Experts of a small language model.
Size: 12 layers, width 384, 214M parameters.
Training: a variant of Muon for the experts, 958M tokens, 7309 steps.
Below are experts of layer 7 (counted from 0) of a mixture-of-experts language model. Rows are named router (the router's row for the expert), down (a neuron's output weights, with its number) and show model dimensions 192-239. Each number is 128 + 24 x the weight over its row's rms, rounded and kept within 0 to 255.
Before each expert's rows: a language model's description of what the expert responds to. This comes from a sample of Wikipedia text that the model never trained on.

# expert 28
Adjectives and participles right after the, a or 's, such as largest, first, major, former, protracted, remaining.
router [103 173 136 101 137 196 137 103 135 108 149 123 135 134 106 125 137 157 120 152 136 140 173 104 141 146 114 140 138  98 136 105 112 106 146 140 109 150 127 128 146 137  92 146 116 166 112  93]
down0 [ 98 127 116 124 162 127 168 110 112 155 131 117 115 148 133 110 116 107 130 109  99 124 133  84 142 110 145  76 147 123 112 131 164 154 147 171 126 123 136 143 133  62 131 126 117  77 125 127]
down1 [ 87 130 165 117 133 153 155 127 148 114 128 108 148 135 134 170 151 130 153  92  76  78 127 124 127 152 112 109 130 132 122  94 130 103  89 125 156  95 104 114 152 137 102 120 154 117 115 133]
down2 [189 104 131 116 153 135 102 140 164 119 153 160 152 130 138 144 121 112 122 118 116 118 114  62 163 124 165 156  95 138 156  93 121 146 121 152 117 120 142 145 139 119  88 140 100 120 122 148]
down3 [151 100 145 156 148 136 121 141 165 112 113 173 124  84 137 156 168  96 122 116 120 146 121 130 123 126 125 142  96 147 147 126 117 153 150 103 111 147 107 156 159  93 134 160 111 120 141 104]
down4 [105 176 124 107 122 179 158 111 116 133 147 138 115 102 105 105 161 141 159 135 106 105 132 156  94 166 128 131  88 115 153 121 148 136 144 106 165 112 139 146 134 158 125 115  83  76 108 145]
down5 [129 114 129 147 143 144 108 120 132 175 133 134 109 134 183 143 143  55 143 127  85  93 121 157 121 155 184 114 134 103 125 106 159 107 162 143 142 110 132 122  58  94  81  98 109 116 170 153]
down6 [107 117 144  88 140 135 138 114 133 144  92 157 156 110  78 105 136 115 144 139 142 185 122 125 105 126 157 118  92 141 146 102 138 125  93 125  89 100 119 113 138 119 111 109 106  85 160 125]
down7 [104 175 139 117 164 121 116 186 131 142 156 135 147 108  76 112  85 180 124 162  97 114 142 138 107  98 157 112 128 123 113 163  98 124 190 139 131 110 175 117 106 112 155 103 150 146 123 113]
down8 [123 143 126 120 120  81 141 140 112 117 156 141 147 135 166 104 161 107 126 137 180 135 128 145  90 131 153 108 101 126 118 139 107  98 148 150 158  99 148 103 126 140 113 127 120 130 145 155]
down9 [139 113 131 137 158 153 133 111 124 107 153 110 110 158  90 131 134 134  96 134  78 134 132 102 110 132 123 129  91 130 145 126 198 124 111 142 154 135 145 121 140 125 131  99 143  79 147 154]
down10 [157  99 118 187 104 152 127 167 102 122 138 113 129 103 140  97 141 116 120  96 119  70 110 162 114 113 146  88 121 167 106 117 105 130 160 150 120 147 145 132 147 135 140 104 140 186 114 116]
down11 [112 134 151 153 175 100 158  96  99 118  96 122 110 136 117 113 121 131  59 152 123 110 107 143 141 112 151 110 164 161  98 121  92 158  91 125 136 112 158 155 100 149  99 142 151 122 144 136]
down12 [138 152 106 164 122 137 162 159 130 118 127 126 156 121 135 130 126 138  92 134 128 144 167  75  85 124 144 129  91 122 122 168 150 122 130 152  89 100 176 122 132 150 112 104  83 129 149 166]
down13 [126 143 115 145 147 102 119  99 160 148 150  98 207 156 164 157 116 103 137 144 106 123 126 116 117  85 100 143  91 165 138 142  73 127 176 149 106 128 104 144  97 146 112  83 152 112 121 147]
down14 [150 101 126 120 108 115 164 116  79 106 167 142 174 100 159 117 134 129  98 152 179 196 125 148 109 113 146 167 136 124  94 123 133 165 173 174 135 130 168 108 105 141 135 140  93 151 145  96]
down15 [102  89 126 108 105 149 121 135  91 152 149 111 161 131 105 137 126 163 130 138 133 109 156 153 139 106 137  84  94 110 128 138 108 134 159  82 113 101 133 176 138 146 131 128 131 146 139 123]
down16 [142 136 184 112 141 136 165 139 134 118 132 125 132 161 137 113 133 153 153 112 137 138 133  82 143 110 154 112 115 132 110 121 129 119 127 146 108 142 175 118 131 134 145 135 124 120 146 122]
down17 [154 140 138 127 155 142 126 145 110 140 115  79 127 139 150 116 153 100 145 152 133 132 127 110 117 110 122 123 121 137 109 144 133 106 140 125 140 153  98 137 141 131 131 110 160 121 124  92]
down18 [108  98 149  97 113 155 118 147 158 106 150 125 135 159  95 122 117 112 139 138 115 119  92 124 105 138 171 145 144 136 171 134 134 153  72 135 128 131 134 102  80 129 128  92 135 170 116 143]
down19 [114 149 139 136  83 135 160  99 135 147 113 140 130  96 113 157 120 129 160  87 154 135 128  90 127 134 127 154 139 116 132 138  95 147 142 146 102 102  70 122 118 164 115 112 143 173 145 123]
down20 [135 153 112 161 141 132 134 121  99 112 163 112 102 116 121 122 170  81 147 114 123 119 132 176 141 124 166 117 183 168 102 109 100 106 104 155 136 121 110 170  93 161 129 162  99 111 114 126]
down21 [131 145  94 181 117 133 168  87 140  90 141 103 124 114 121 173 121 111 165 122 118 135 141 108 110 153  75 140 119 149 129 160 151 163 121 168 152 113  55 133 107 136 152 133 143 163 138 135]
down22 [124 136 110 151 131 143 146 117 168 153 114 161 118 139 159 117  95 152 134 107 128 108 128 138 150 133 118 157 105 152 159 150 134 180 119  84 104 106 105 123 167 100 103 141 134  95 101  88]
down23 [102 140 144 105 126 144 129 133 138 138 197  98  87 146  98 114  83 118  78 141 129 124 137 118 159 141 113 121  96  98 118 150 152 129 134 146 167 118 134 131 120 169 121 157 112 124 129 122]
down24 [141 132 148 124 158 115  94 146 113 139  96 124 136 132 149 151 107 123 100 103 117 168 164 156 144 117 139 159 137 111 131 138 105 169 136 128 119 131 124  98 119 144 116 151 172 147 135  92]
down25 [106 118 122 129  93  85 147 109 119 135 103 137 156  79 125 114 141 121 128 154 172 162 141  95 106 142 122 104 119  90 127 126 180 117 137 129 162  99 135 147 108 189 132 163 111 140 111  89]
down26 [131 164 107  79 142  90 102 152 112 119 108 107 106 101 117 140 141 127 108 138 153 165 140  86  87 112 121  90 202 154 154 124 167 170 112  95 159 134 110 136 155 124 127 127 187 124 107 132]
down27 [170 137 152 122  83 142 105  85 143 146 133 101 146 136  81 128 133 120 114 136 155 122 119 128 124 153 140 103 131 131 161 101 157 107  97 131  97 144 164 114 124 138 154 169 135  84 140 103]
down28 [125 125 166 131 149 123 109  95 155 107 122 127 115 157 147 112 120 143 142 117  80 126 117 106  86 128 134 142 116 134 129 158 147 107 137 128 153 132 140 113 126 127 164 124 155 161 131 116]
down29 [168 111 117 129 106 116  66 109 186 134 126 121 158 160 129 101 150 141  94  97 154 134  74 147 137 119 123 124 101 151  89 127 161 107  91 120 108 147 140  74 121 130  85 129 138 165 161 137]
down30 [111 119 161 204 156 121 118 166 167 121 114 101 114  95 149 181  81 148 153 114 152 136 150 138 100 138 118  97 100 122 112 143 151  88 137 139 136 159 155 149 125 129 124 126 151  75 154 102]
down31 [163 147 141  83 164 158 139 123 122 141 141 128 101 127 138 141 112 115 117 109 102 124 132 106 169 115 100 136 145 113 161 157 180 142  87 177 161 127 114 129 173 120 133 132 116 106 102 133]
down32 [139 120 104 142 147 155 103 129 118 107 150  92 109 137  91 137 152 147 157 120 108 155 148  81 196 108 110 167 110 123 134 108 114 136 125 133 125 118 129 177 141 140 117 163 137 137 131 138]
down33 [133 105  70 107 110  79 160 123 114 126  87 139 112 105 154 106 134 116 119  98 134 124 121 118 119 116 126 173 133 115  97 159 136 177 124 126 139 127 109 137  86 145 110 104 114 141 207 162]
down34 [116 101 109 133 117 126 165 109 110 130  78 169 165 118 142 121 183 106 101 120 140 138  93 129 107 153 134 124 179 147 160 135  92 133 119 138 141 153 168 101 117 136 138 139 167 137 118  81]
down35 [111 127 141 134 124 114 166 140 124 119  57 124  90 130 156 123 107 144 129 146 132 105 126 135  85 169 196 151 118 122 143 144 121 113  98 112 154  86 138 127 142 136 168 118 206 182 116 164]
down36 [132 108 138 158 180 131 111 112 122 105 111 113  87 146 131 201 120 119 133 128 120  98 136 126  94 138 152 122 137 128 135 105 132 152 126 136 106 122  85 141 134 149 193 103 167 133  75  95]
down37 [107 134 114 137 124 113 124 103 149 138  79 153 103 142  88 116 124 169 125 127 173 102 148 128 141 124 146 144 136  84 138 169 116 181 113 134 112 143 137 116 130 110  92 144 138 128 119 107]
down38 [148 120 152  98 125 166 121 121 121  92  93 122  85 102 103 123 153 139 126 139 132 140 170 177 167 105 143 117 110 138  93 149 152 125 135 109 126  64 131  97 141 118 107 143 120  80 141 106]
down39 [179  80 129  87 151 117 146 162 162 145 123  99 108 134  93 175 102  85 109 162 137 119 135 129 121 117 139 134 138 130  97 109 113 164 165 120 153 113 103 118 137 156 150 131 126  89 103 126]
down40 [124 149 102 104 143  81 129 106 121  76 109 100 124  91 154  92 116 119 162 190 119  99 163 149 149 178 123 157 122 163 117 159 120 138 154 113  88 117 146 128 118 132 119  88 145 121 119 107]
down41 [175 119 111 129 107 131 123 131 127 188 117 131 130 102 110 139 125 120 170 100  88 156  84 123 155 127 165 119 107 101  90 143 140  71 158 163  85 135  79 128 136 124 140 124 111 136 134  92]
down42 [130 124 141 130 121 150 102 132 139 121 121 139 129 140 114 127 147 148 129 131 154 166 100 125 111 133 136 140 168 164  96 163  94 133 133 168 119  97 100 133 121  98  99 160 145 170 133 121]
down43 [ 97 128 149 115 138 198 117 117 136 162 144 148 151 174 148 138 112 129 104 143 133 158 128 134 154 133 106 120 171 141 144 133 127 143  94 144 113 118 146 163 154 105 115 168 107 111  96 130]
down44 [ 99 136 140  96 125 152  92 158 136 153 126 157 149 139 140 114 143 114 112 134 148 159 153 119 142 123 136 113 104 164 106 146 151 111 178 137 119 182 119  84 125 154 128 113 110 118 106 165]
down45 [125 114 118 104 177 115 118 124 154  94  92 134  94 143 106 132 136 137 181 133 133 106 131 141 133 171 105 122  99  86 190 140 124 121 140  87 156 147 160 108 149 103 133 119 132 115 130 141]
down46 [129 119 140 128 159 112 118 110 150 119 103 124 139 124  93  97 117 108 113 116 172 105 149 179 136 125 102 146 102 139 125 118 111 109 123 120  93 144 148  93 130 105 155 143  98 111 120 138]
down47 [ 99 160 107 128 107 136 119 142 123 161 114 156 139 108 142 144 170 136 143 106  97 111 118 133 150  62 137 125 132 125 147 121  96 118 143 125 118 129 104 144 131 121 175 116 158  94 110 106]
down48 [158 128 111 143 141 102 140 127 164 110 122 143  97 117 141 161 114 152 171 125 122 133 171 171 156 151 145 110 116  88 154  89 126 110 119 109 134 135 118 104 137 128 110 151 121 138 145 111]
down49 [ 64 156 106 155 135 123 144 111 164 140 118 140 153 101 134 124 129 106 135 109 132 179 126 101 101  86  98 145  98 113 145 147 137 119 115 148  91 147  83 138 127  92 135 163 131 108 108 106]
down50 [ 70  88  98 108 117 169 166 155 151 136 138 153 116 117 132 114 130 136  85 151 109  92 102 135 130 140 152 162 128 112 116 193  83 134 118 127 142 125 105 141 143 171 130 112 146 138 130 103]
down51 [139 169 163 134 156  70 127 138 185 131 125 118  83 152  96 127 142 151  99 151 182 167 131 164 126 111 107  93 172 140 100 113 167 125 133 109 125 163 143 145 138 104 144 147 159 121  74 155]
down52 [126 110  73 169 128 144 117 133 130 101 103 141 135 108 144  83 114 176 121 124 141 133  69 105 111 158 139 157 130 115 158 107 140 111 137 149  92 132 140 115 127 112 123 102 124 163 147 156]
down53 [ 85 138 141 143 105 162 139 126 104 162 131 122 110 126  80  97 111 150 111 145 107 107 155 104 164 125 128 126 114 114 127 134  99 166  90  90 150 109 121 146 136 149 125 176 186 161 139 126]
down54 [ 65 126 136 156 123 132 132 138 102  90 120 112  83 128 139 148 133 142 143 116 131 137 119 140 137 143 130 141 158 147 118 112 128 120 158  94 117 127 109 136 125 141 116  99 114 160 156 156]
down55 [104 180 103 169  79 132  70 113 147 146  86 131 124 132 151 117 109 127 153 130  88 146 129 114 152 127 125 126 189  88  85 110  46 124 160 126  92 126 136 167  97 121 114 150 175 153 119 110]
down56 [107 141 123 186 113 150  99 103 113 142  70 160 135 153 112 145 171 128 115 135 166 116 139 126 152 106  75 118 144  80 148 101 129 130 106 129 134 139 118  96 130 113 122 158 102 131 137 133]
down57 [122 129 158 147  91 166 173 118 134 105 123 124 145 125 130 170 153  89  93 110 114  99 124 139  93  89 106 118 103 137 121 151 133  92 126 135 152  91 116 140 117 164  67 117 139 112 102 124]
down58 [168 140 163 163 170 145  85 126 132 118 141  98 115 112 145 140 124 133 156 121 167 141 107 160 106 115 133 154 150  98 102 113 129 116  96 141 130 173 134 119 138 108  86 121 137 108 171 166]
down59 [133  85 144  99 127 124  93 174 129 120 127 138 152 157 125 166 156 134  61 101 137 134 133 114 113 120 137  82 156 136 164  68 150 131 129 150 120 129  95 124 141 117 103 154 151 135 136  97]
down60 [145 112 166 155 117 162 119 133 156 152 109 136 122 114 147 159  96 165 105  92 174 136 119 116 113 122 135 146 109 211 174 124 150 116 159 127 145 128 101 122 104 117 143 159 137 136 102 116]
down61 [141  80 157 132 149 155 103 104 154 148 133 118 109 158 142 101 138 127 126 138  98 128 122 137 123 162 142 161 169 131 149 137  89 135 132 164 102 122 147 100 129 119 100 167 137 126 126  99]
down62 [113 126 167 170  92 146 162 138 127 119 128 173 129 106 114 148 120  80 166 107 121  68 115 118 106 123 153 116  86 119 181 146 114 116 116 126 157 155 120 145  87 142 111 144 132 103 114 150]
down63 [119  82 171 104 163 109 122 145 138 150 119  97 109 146 109 119 131 121 125 124 122 118 118 143 129 126 152 131 125  71 102 122 140 162 131 113 105 133 104 136 122 121 159 155 130 123  99 120]

# expert 44
Single opening letters of names and words after line breaks, "The", "and" or hyphens, such as D-ental, G-iving, post-B-oston.
router [113 124 132 119 145 139 145 102 167 106 131 127 159  86  97 145 103 154 148 143 141 158 166 108 130 139 113 131 164 107 130  91 120 134 130 141 141 171 110  93 163 130 106 108 126 124  75 110]
down0 [133 145 153 132 132 167 111 110  86 145  78 113 138 125 103 101 117  74 145 146 132 128  92 138 154 130 165 148 122 127  75 118 136 163 162  98 173 111 155  93 126 155 136  99 112 130 113 157]
down1 [120 152 122 122  99 143 101 118 119 159 148 141 135  91 100 175 141 138 153 120 108 136 110 143 148 137 140 142 127 153 127 149 134 126 120  99 150 121 152 158 126  97 158 109 111 130  99  95]
down2 [172  92 130  83 144 139 103 176 109 175 118 116  87 147 146  88 144 143  93 103 128 142 155 116 110  96  99 124  91 114  95 157 144 100 123 139 139 115 148  94 147 146 158 132 186 116 170 150]
down3 [129 108 123 119 129 117 154 118 116 102 140 111 144 116 137 139 134 145 144 111 165 111 108 155 122 173 115  98 134 137 135 150 124 138  91  97  99 100 143  98 135 115 102 149 115  96 118 119]
down4 [131 134 154 125 102 145 128 151 154 135 180 106 127  93 153  94 137 119 188 141 151 117 157 124  93 128 140 152 123 130 126 167 146 117 150 134 144 146 166 167 153 108 117 135 110 125  85  93]
down5 [150 144  94 157  93  83 193 147 139 177 118 159 109 161  77 119 123 154 145 163  94 148 144 158 128 142 218 106 118 122 128 147 156 148 164 150 137 111 126 101 141 154 125 137 154 129 113 122]
down6 [178  89 139  87 110 135  96 120 119 161 124  89 160 148 161 138 139 132 181 100 129 125 146 140 105 122 116 150 159 134 118  91 121 153  98 134 132 134 121 153 144 167 139 124 134 131 133 104]
down7 [110 106 163  96 144  63 104 126  78  84 117  88 112 108 108 155 130 139 150 111 125  92 149 131  96 136  98 139 118 132  84 133 138 158 133 147 100 153 157  95 155 105 119 123 158 146 128  99]
down8 [143 143 166 111 117 121 132 136 156 143 100 126 117 143 115 100 114 136 151 113 138  90 127 142 132 121 177 128 143 143 145 108 118 113 152 118 119 126 123 131 153 134 107 124 123 128 102 117]
down9 [ 67  62  79 139 109  96 142 141 134 123 114 124 102 151 121 160  72  92 116 109 156 163 102 138 169 146 130 107 134 142 126 148 114 145 147 135 126 106 114 119  74 159 146 148 144 152 125 128]
down10 [ 75 156 135 152  97 128 175 133 158 100  97 112 146 147 150 127 109 106  74 134 148 113 135 122 113 102 105  86 102  91 112 107 171 122 184  75 132 148 105 106 177 166 100 155 105 136 128 116]
down11 [113 125 119 143  93 150  64 101 161 102 107 139 136  96 111 145 138 129 124 117 160 130 151 139 168 132 132  98 144 117 167 128  94 151 108  91 117 152 125 186 129 154 155  90 106  98 127 134]
down12 [155 154 128 151 119 142 122 165 142 146 124 137 141 138  65 157 125 151 124 138  86 159 162  88 123 118 151 130 131 148 141 119 133  97 125 144 148 125 143 144 123 111 153 129 134 171 160 156]
down13 [122 135 144 147 119 120 121 107  98 146 145 133 137 129 149 147 140  99 113 135 136 137 121 117 130 132 138 148 167 128 173 135 143  90 146 125 127 141  94 160 120 103 113  94 131  98 129 130]
down14 [136 117 140 117 134 126 145 139 119 146 138 122 142 131  92 146 114 124 150 142 134 122 113 134 118 134 127 134 121 141  91 137 144 143 139 146 116 155 140 114 135 128 145 138 111 172 134 110]
down15 [156 109 145 115 134 107 118 132 127  95 125 138 120 134 156  86 104 150 113 121 100 142 176 162 145 133 151 128  95 165 129 157 133  97 105  89 102 133 116  93  83 107 163 141 185 121 154 115]
down16 [133 104 156 100 173 119 172 125 123  85 112 147 150 172 116  78 111 168 114 116 121  79 116 148 118  66 129  95 141 163 167 122 128  94 140 129 105 140 144 120 150 157 149  71 112 150 129 115]
down17 [110 116 153 159 120 138 125 144 129 116 117 165 151 177 128 131 177 125  88 114 190 134 172  81 134 134 167 139  82 135 117 124 172  87 161 108 130 161  64 131 120 105 100 107 132 172 117 130]
down18 [144 111 157 133 118 146 104  96 139 101 128 166 123 119 143 152 105 152 142 140 144 127 175 101 152 133 153 142 126 173 140 114 108 167  99 151 129  88 141 118 122 112 116 137 135  94 150 134]
down19 [ 80 153 120 108 119 116 138 138 116 161 143 110 161 168 135 154  92 180 127 167 130 141 120 153 166 135 156 124 111 101 128 168 121 152 140  98 129 148 128 126 164 120  94 174 121 163 146 137]
down20 [106  95 131 125 147 185 147 156 107 118 114 147 125 111 153 118 136 138 132 141 132  97 130 154 155 143  85 140 103 121 121 131 155 123 144 159 132 134 129 127 103 140 138 153 161 162 166 114]
down21 [153 165 106  72 165 134 124 140 132 136 141 129 110  92 114 110 122 100  68 133 140 174  98  95 156 133 118 170 137 128 124  85  79 106 107 136 118 109 109 137 149 108 119 150 155 118 142 104]
down22 [104  95 140 174  72 129 138 131 132 156 175 157 104  97 110 102 107 150 126 172 111 143 138 110 133 130 116 114 141 134 115 134 139 117 152 125 147 115  91 104 152 116 155  95 107 139 146 111]
down23 [ 96 138  96 109 137 119 142 130 128 100 131 114 101 135 128 166  95 134 159 147 144 163 127 135 181  73 104 124 102 152 137  99  86 100 144 125 135 130  97 122 157 158 129 149 149 142 156 134]
down24 [162 139 104 116 118 138  94 146 125 117 127 103 126 133 125 169 124 135 139  80 108  99 151 144 137 120 104 154 160 145 160 111 167 159 179 112 139 124 122 110 128 130 120 103 137 136 152 147]
down25 [ 99 125 149  90 117 164 136 119 155 163 167 108 150 142 183 118 110 131 162 130  87 129 129 147 157 143 119 146 163 112 160  91 123 104 137  90  86 143 133 116 122 118 115 146 169 115 136 131]
down26 [121 110 179 109 142 152 150  89 114 158 102 111 115 157 144 148 118 112 132 124 126 171 124 149 144 118 114 147 149 141 140 153 141 131  95 121 173 129 125 175 123 131 149 134 112 105 190 122]
down27 [144 136 132 164 121 158 130 136 154  63 142 139 123 120  76 105 135 102 134 137 109 108 120 116  77 134 115 121 149 153  89  79 111 166 144  95 142  76 127 176 135 147 125 124 106 122 116 118]
down28 [117 135 102 159 127 126 110 119 144 145 128 114  85 123 106 118 126 107 128 113 165 142 134 102 167 129 138 134 163  90 140 102 149 139 128 145 138 127 146 117 150 141 133  94 151 145 120 155]
down29 [178 124 146 143 158 148 124 149 127 130 143 107 136 153 136 148 157  98 119 113 123  89  91 141 119 135 150 148 119 144 117 117 117  99 125 116 102 119 147 131 129  94 130 156  89 118  88  78]
down30 [157 109 167 136  87 146 129 149 117 117 138 162  99  90 149 144 144 138 128 145  88  67 141 136 142 130 144 136 151 114  94 155 120 145 146 112 111 149 111 158  98 163 147 139 133 119 144  91]
down31 [131 159 123 140 126 184 151 120 148  99 172 145 118 122  90 134 147 136  82 119 126 158 105 124 133 123 188 132 129 149 124 129  99 126 110 117 123 109 151 121 128 122 170 170 165 151 111 137]
down32 [ 88 133 134 141 106 152 149 132 135 124 116 142 113  84 144 158 128 120 122 119 130 166 108 107 125 133 121 115 119 107 154 128 151 109 136 134 152 103 118 109 130 122 129 154 148 156 126 106]
down33 [190 129 133 152 121 128 102 150 104 107 111 106 123 132 104  77 109 105 164 115 121 114 140 100 128  91 136 105 116  65 123  95 107 126 177  76 117  95 145 114 124 160 141 138  99 147 118 151]
down34 [126 122 139 134 146 118 122 147 109 102 156 152 123 129 110 115 158  96  98 102 110 119 135 137 169 122 132  85 118 153  87 100 145 156 108 169 134 117 142 129 120 165 121 154 112 153 142 103]
down35 [145 146 130  97 130 141 153 102  71 108 115 111 128 126  95 120 143 113 145 118 144 126 123 155 110  87 141  74 136 172 135 154 105 171 108 138 117 149 110 126  99 151 106 151 177 100 142 117]
down36 [154 116 161 140  93 128 105 121 115 104 106 156 115 160 105 161 127 139 105 109 154 109 119 129 105 128 108 158 129 131 100 119 135 113 118 149 123 107 132 135 107 132 159 121 113 178 155 129]
down37 [130  91  83 105 157 110 168 120 140 145 117 161 168 106 112 124 125 122 142 148 122 124 133 140 116 146  70 116 131 125  96 129 102 158 144 107 174 149 128 130 149  99 119 126  84 116 131  93]
down38 [143 120 110 183 120 144 129 127 132 132 125 115 129 135 115 105  91 124 147 150 134 115 124 179 147 136 154 126 152 116 151 165 124 136 184 119 142 137 134 128 136 131 146  77 124 136 130 117]
down39 [126 136 142 126 116 158 133 156 159 189 140 130 141 100 124  69 121 126 123  72 133 123 146 130 141 149 146 139  86 116 160 103 132  91  81 143 127 173 104 158 122 102 135 108 125 108 133 138]
down40 [121  99 161 101 172 139 114 142 123 137 110 114 138 130 135 138 114 107 134 115 174 119 118  92 125 140  98 129  97 151 129 141 120  75 105 131 144  90 120 151 137 119 114 183 127 113 127 141]
down41 [125 108 121 129 116 145 136  91 117  94 124  97 134 111 102  98 163 150 157 100 146 146 125 141 143 123 109  83 148 106 171 139 133 147 147 160 124 109 111 140 198 127 132  79 123 112 154 147]
down42 [111 114 110 137 127 159 106 116 122 185  98 159 103 118 157  78 132 127 133 129 107  80 160 178 115  98 134 129 104 131 114 152 116 138 126 129 137  79 150 120 127 130  91 150 137 144  81 141]
down43 [170 190 113 161 157 142 147 118 145 134 152 127 154 111 114 108 142 132  89 158 131 147 113 152 105 180  97  92 179 180 136 138 131 110 151 142 130 122 123 110 107 137 200 124 129 121 121 123]
down44 [157 143 144 156 136 131 123 109 169 137 120 136 150 129 107 101 149 129 119 109 122 123 139 139 127 157  98 135 151 157 168  93 127 119  83  94 113 133 155 119 162 125 156 128 133 136 140 117]
down45 [112 143 128  95 133 147 106 134 131 129 106  95  82 180 148 111  89 118 134 135 124  97 122 117 122 123 129 131 101 146 152 107 129  91 187 115 104  70 151 126 132  96 124 142 127 127 153 155]
down46 [126 129 139  44  74 111 170 127 111 143 127 130 134  91 139 125 113 117 151 158 125 116 163 130 131 101 153 148 117 110 137 140 116 112 152 148 108 134 125 101 117 126 128 126 148 131 103 142]
down47 [129 167 150 166 153 149 124 150 121 125 132 131 126 150 122 142  99  94 111 151 128 176 129 143 132 184 118 145 127 122 110 119 139 118 106 144 116 117 123 155 106 104 130 131 141 111 108 122]
down48 [115 132 125  79 114 111 109 141 146  99 132 103 141 103 155 159  72 130 164 112 116 128 117  48 133 100 120 127 137 140 134 138 186 119 129 103  91 122 135 101 108 134 156 154 180 122 119 114]
down49 [140 127 148 158 125 116 131 131 108 107 106 133 145 145 117 125 147 123 151 182  91  99 176 168 109 151 139  87 123 117 129 137 123 141 150 125 171 108 146 138 123 131 140 146 105 125 161 125]
down50 [133 158  78 165 149  52 137 115  87 109 134 116 135 134  91 161 131 126 123 132 109 154 154  97 150 140 129 116 176 119 136 109  89 119 149  96 131 120 153 159 128 144 146 154 115 118 122 120]
down51 [119 167 113 119 136 136  83  94  89 146 123 156 150 102  92 162 132 126 139 151 121 185 138 123 138 147 180 121 140 126 111 123 108 148 149 132 112 107 154 157 124 103 121 126 125 113 163 103]
down52 [179 152  91 131 136 177 105 139 105 162 137  90 152 107 121 137 156 101 137 145 128 130 156 125 109 122  84 135  69 123 126 117  45 136  96 135 120 119 135 133 150 149 115 129 120 113 166 144]
down53 [117  93 107 141 153 136 134 143 115 129 110 145 117 111 142 118  75 166  73 100 129 118  82 140 136 132 163 132  84 117  91 165 143 108 149  97 144 116 143 139 152 169 115 143 128 183 125 150]
down54 [ 98  95  97  65 115 133 122 140 109  98 191 140  73 153 138  69 136 130 122 108 128 150 184  97 109 169 126 139 121 125 129 119 136 159 128 107 164 132 173 124 120 146 148 115 134 128 150 135]
down55 [167 143 107  95 109 116 132 120 172 121 104 131 149 126  58  98 116 176 111 130 148 140 158 113 105 195 160  75 112 135 144 127 123 171 143 106 118  99 132 172 140 142 139 107 106 120 109 126]
down56 [144 137 137  86 159 150  86 133 136 142 121 133 125 118 140 123 125 161 137 123  87 117 140 121 141 140  94 146 165 115 144 124 127 173 138 163 104 168 155 131 106 151 137 154 102 140 125 157]
down57 [115 117 145 128 114 120 136 150 108 115 133 164 129 172 109 116 137 104  79 134 114 138 162 139 125 159 125 135 132  68 120 117 162 113 122 115  95 126 133 131 134 128 127 184 125 121 149 192]
down58 [138 136 154 114 125 183 137 132 141 155 138 167 125 111 179 106 115 156 153 114 104 129 104 122 170 117 131 111 145 136 177  84 168 160 104 157 106 124 128 168 142 147  90 113 142 139 142 153]
down59 [142 135 106 140 164 131 135 127 142 146 163 148 126  89 131 127 160 105 198  99 145 144  80 152 130 141 162 141 125  99  81 106 127  99 128 121 133 166 112  89 120 113 157  85 117 139 130 120]
down60 [159 173 111  90 137 151 116 109 108 127 131 127 135 128 107 139 121 141 126 133 117 125 100 126 137 118 102 149 143 147 122  98 127 125 120 117 102 118 133 153 144 118 124 156 146 151 146 112]
down61 [111 120 118 158 117 127 105 121 143 169 150 109 155 123 116 122 128 123  98 137 109 112 147 130 152 125 146 136 125 178  96 110 134 130 112  92  93 143 148 108  85  93  90 155 107 145 151  97]
down62 [126  74 152 182 130 137 127 113 130 141 131 187 111 101 141 111 179 127 137 126 153 139  95 143 127 140 135 101 126  93 147 136 109 177 151 151 125  94 138 153 110 189 144 164 140 122  86 148]
down63 [168 110 126 140 133 157 145 119 140 116 130 166 140  93 123 133 121 147 109 108 120 146  99 150 138 151 155 126 150 142  92 120  94 100 106 147 136  90 127 123 159 137 133 131 139 134 124 122]